config = dict(
    activation='swiglu',
    moe_layers=[0, 1, 2, 3, 4, 5, 6, 7, 8, 9, 10, 11, 12, 13, 14, 15],
    balance_loss=0.0132,
    lr_router=0.00135,
    vocab_size=32000,
    norm_place='pre',
    rope_fraction=1.0,
    qk_norm=False,
    lr=0.00233,
    beta1=0.9,
    decay_fraction=0.605,
    decay_shape='linear',
    steps=3654,
)
Below are experts of layer 7 (counted from 0) of a mixture-of-experts language model. Rows are named gate (a neuron's input weights, with its number), up (a neuron's input weights, with its number), down (a neuron's output weights, with its number) and show model dimensions 0-191. Each number is 128 + 32 x the weight over its row's rms, rounded and kept within 0 to 255. Numbers have three digits each.
Before each expert's rows: "comes before" lists some tokens at least twice as common just after its tokens as in all text; "mostly gets" lists some tokens that are sent to it at least half of the time. This comes from a sample of Wikipedia text that the model never trained on. Tokens count by the router's weight.

# expert 26
comes before: "\n", ":", "==", " 0", " also", " =="
mostly gets: " Genus", " classification", " Location", "Scientific", "Species", "hylum"
gate0:129215111147144102072160148198128137159132095085149103119097138110134126108128140125160138087109127113117155145137134162120138110152124050094168099168091131137142106082186169129167173101123076111174125115106127148123116056140134102145151114071140135117136042114115157155165135095216112158154169167138127127170103135050075149167122106144094107070163132109114139105106152176090112089056161170123073179143154093111078127164095133102151107158048139111132117152171143089069137121171148199152110120072132126088130139148117104148129185098152075162087105142139162079094143126116140120
up0:134117133091145102200108082120145115130132151116138151135112108145099175185075150119140077100135136181138117101144100136098075172178117209157150159113130062121108055172058136055090104101146152151058111103128153125165127159183123150097122156145105118104148132150135155169141115137140146157123223175178106117092087133123139182182134090114089104092077133157133123132099094097134105125090171093166114080140116161160104164163116135124168153103212172098168137123123143158126195185093114135119163112102118147138099149123077094126104116087077157143161119151149060160113148121077123166
down0:158111087126151079059081129099150093199151185075121111111099046117169105187149070095105147166131145137189138133122136138107135155104152135116149085128149117171123187108055134112155142121113148150151165146110180104104114104093138145142141124090122083127108114130105066163150080160159195134133137186112155131147090159119068135132073120190120134151100129137138112128168146099113119095158145130102128110070119123060142157101087148130096182140099131095126076130185140098167114157135125099164119105176173084163156147161120080123128090162113149139018119067183155081083148134108152141

# expert 13
comes before: "==", " |", ":", "===", "=", "|"
mostly gets: " %", " Votes", " Apps", " Website", "|---|---|---|", " Candidate"
gate1:172098147196139094198107186116118153106143121117132197077115177156166143117117146162151084106134057102144191098105180092108120109195110164153139111087120176139133142098104079070097125114169129122165128129056097186146131151159139145121169106129128113196059131186163152115120067130119148112127159146113152109140134157128182151123117189125116142119137190129143145131098146067167157115120064128116126127133174135139129097165119147188116141151107117151181089108082119083163192124126115170087080147098134122132089115121079170163153071111153071135132120090107153118086164115169189161
up1:199121069120155062186158158140141166132127139149126143085146135088076123113129129134201158134063140108118059154155171137104129070126159077169128089123120149116189155086088189160114080036104125097146118127069153108135152148159171114095092129127144112193091131202090090119152101124122158186138150086104149153134157151117141140147090141132076211156147155135139132100137139127127199081131125093144096123136095180120114103177158125121108087166152095120122155144101142103110115122078177189089141150106109129077153061136115063144117147172157165143117122147082102111154106126112149128
down1:152124136144177128162138095182191120133160103171156153095116117109107076108222129084166104130098145155122097120126119159128130131141183113157119096149047125148077119119077107083084141133167120164146110121155162184107123123084114105131167123129101120135103125150157185108197125156097145083184123166177116145080144155137147156111206169133127140097105125106091118121121156130140132214061155144196121087184184168145092072096180076185168143095092130166121061084130159080121114100153129097128104130129125172166144153081151112093128082092085085143124127118075135131131137145157105153

# expert 40
comes before: "|", "-", "\n", "==", "The", "==="
mostly gets: " MPC", " such", " Ve", "\n", " needed", " Pts"
gate0:155155120119151131113181083178096091138193179154158102101081110110152159101136150114139127117122182170163202113154126124104142086143134061116125106061159112204061105114182140175158133118100175144165100118107148110114111082116111068143127117134106113128128063068095128101140141110167081134177123184096113139099108084089126121127140164127141094087151167119077102040092157183127119147142133144116058137162113139150076142133085146130106120152115116111125112112154148131089179089166128126160106132116127125099075176096127150133125174172176110177123069155138087036126144097073158151
up0:127151120084117138176125077167133074134104162105138175125107159070091198173113125139128129112136152097067108134139086158124049165139100163132147153183190108110129092149080080081107085160172108115131143100142157129123137108162112130117133122176069100138170138133153106107189100134126119160113204172080118107152114141152194119171149158172140117188089090148095211132138057117095103154137144099157107121134068129152073120133094125074214103122156123111128121124149160086108124187135100139114170114064096186200118169086128123113098137108108140113102135133146094180137164133129136159
down0:126142097170093110105130153067160144148084157124137123103167139121198144106085140107164115120136123122110081168145127110134163159078149062116085019162150116116109169128147134172127087136123138062088132143108136139151118221144104166230129119109125081172148090115163102094044084139136130090152168090166125132105109183113076105124095113074120098158112090118172101111174145108095131092117172162118119112132179147073136142173080109131083163143100119155094120110120143134102059129149139137128133136093148115114127174185101096152194137137121156137100082076133176174151109118088124087

# expert 31
comes before: "\n", "==", "The", " ==", "===", "In"
mostly gets: "=", " This", "See", "Species", "The", " The"
gate0:193192140153131188109140115150111128131171108125155143106106136120160158187166077087126066122109168173119150119123119154094096094156107063134091124146151108129118111083181162126135199114114142155132057095095144136103097100122135127128100102091073168139153035071118144120150171082106090184152156140132108093154117085097155169092120122144106134059126153105102154072102157140090115117107190176162056160125134109152061174155093179087135137148107145111132080134138172113099198094177098157163126140116132154095099156086134115123100174126107065164119134131162156126087160098116128169
up0:138120150140176161156089122131138091143132147104134204110091118082080144143078126125146098128143152142124173134138110209102050129185129191114151134202106129090085128159091103101151114163139085142109093114129130108148145151178147103124121161191079109097145122119164095119158153145134180139139155121184114127156091102205171141142143113215103074159079098130147125135092071107090093084130159068163130106167088174146107157133142120110207092121184095124142119102085150116113157126128074174156144094112130191144091139131101083115118149132077156134150121136158050156138135127059128163
down0:141095117193143156080121182096132199126143086117102166086180140106163167126115129115174146170171092162127079134118157143056152175089127129184125069182119129178163166111094133110127118181106112108113089154170170094138122143109115175203083118090086118152120104092095154084110092137130100105151196137099091115146181119128086134098100123122102132114140101123181116126146154112105142103150095123082136156099202130106128162124094120136099188118108142128152139128151143138119088190159122108021100086123178142195147143166099079165180148153147099166077142104118137130193098125148157131

# expert 46
comes before: " the", " a", " of", " to", " he", " that"
mostly gets: " only", " some", " not", " most", " more", " than"
gate0:126159136161154118137164166202109107165105163145143092117092136102178122108134131118127051081103142126112189084189164125068091118169146085121101129135090108147138097074162188149146082163168098111127120137108102130092109111208136110120128067149094153093139083115131170149132169109194104143123140129108129135169088071088115122127135124152150112084130128056143179063073145131126091129127110181146058130099149108129090148150132131142143131151124111045142022137131138108082181093142140202148136154135131115118128217129138104107153165121158084151125160109171139083102129153098106148
up0:138102111088127137191109073161165200122129167135172175117149160121066160137060125114177089117128178158110126098161112150117084147175129172100188152128140129165136069090118120133130089143114113143127142178120100154167118163148156137166077125161175108105127157161109166076110137119114161129141161168142073139129062129126138208176185112099167124147145142102111174132102089105095089133152123094136125115134131120133052155139112087122170122119199175105121094110096129093132189166047067119128138153110139150195185087132127120109084175098073131139169101150162084167140108152081100135
down0:172116145166182138084096111045107136133127152140086118128111102179174135139146130112153186166112185147130143122185168119150172168111108127147135138141079142159121152114087129180166108086080118066138139169129129103084144139129197118171155164116096134119104094085086148146086096202125125142082114094112116149097146162106125097089147063092180110183119141149105154144179110125139177142097154159094140118150187101130132201093070123152099141117137162166049123178138170106157163090100141121112114117141099160144196097129054134105123133160125096110119132083178175114188160118176186131

# expert 25
comes before: "\n", "|", "==", "The", " The", "In"
mostly gets: " Animal", " Russian", " Al", " Gi", " Er", " Je"
gate0:212212141152097112112118155158156129165134113110101161109117105120121163155146109124131116121171137171157103091140135173124113087160131082080133107117100100143083148105168124135134150137153079124148094141136141186147154100147132100145065130109086139132134030118118141126129118053205114164109176172045145130185042132076125112105181118117135142119148147099100101115113142122107079087131154134116110159162129127092082164135080116125131147138090107088096051125201183090087212123146162166112161157127115099123114156052101137114074176118153080136119109142157139118104177155121134144
up0:150095144105168124170128086103149098102127191112139156141085141119066162122101117131157125113102115147112156158127132146108071118185082153115171156199136119078123131181078065124083106119137145191070092094107112093163109163129147123092106158155143079126158115129126098110130132190118152186090135085148075175136123088156176141206136090164117098135124122170148126132095128107087087170102117109134124068093120113114126219146192084140185100125201147125142173134113107159129152160134100146130134128083130161219140160108166072110143087131080133155122118192165084156128142105094097146
down0:139113074126142149073185104080173113123127124145108182125125106165101141087161112127184097075137161146201071131149102113075240125102128139102079054143111133169105147090172163186124173168118103113160089156129099076132138150089143127135123108121107093119162101099083137123114098115187140145123131132125130134108113155111080137085107098118131098078057176107149131115128093125148108108162145141113156118148150083123077146116026118150114180103092141111132098149179092154158148156126120136136096161153118096143150170150090155160151084107141146113073071037133150115155085097066102128

# expert 27
comes before: "\n", "-", ":", " The", " In", " He"
mostly gets: " 1993", " Years", " 1994", " vocals", " Binomi", " 1983"
gate0:180164115141199165107161093168122161137137162087142142115078139177101146128161113109143111123074115116120149156150133168090082094125108095125152096119096100121149129075159151134136149163106107148152080111113101149147124125141142087082158103107106122097108032078135156171133124114156103124133099121091074109172084170133129132092115137187155153076142188078103157084141152130116095080127116155113018118112178120122115176160062163114081130128128104122118148153187134091086180147138101101167135115147161119077122138084112100148035163099172106187115067173115104147073089108133159169
up0:148107107118146178159155059133141125137149156080161148157079128151118172175111120107141092106105178117132115107186128164060091151157115200098198130130088059098124079134063092131124144109143117141094136082107120143149131157160134116124119172163093090080122112129116138097145138195105126152107160125166076113119125149184147117127132066131098102145096177137100137105112060169116101119116146076149108083138134165115118180144128138080208165108175124094162108130088141089083162124110141094163153112050125196137094170110114080091103126108059083155070086137119082169134138131085151168
down0:163125084118088064145128157071134148140090136136074088093155092158160118174170159119195155174116146129117142145139167141114143172081121139137113114172151128108103148137084139121144123107081132115143081146154186110088146136110159178100128119078139122151103139114080173120080093159173108094076106072155107165109065116111055118144114176106174162148092120160166070158124192132124168083155137139132140103084129116073113134041114053108100136130075071164078114072140116094160100106161174100107115090117107099161107169142144115142168092137128068156046117095156120130097142163144142102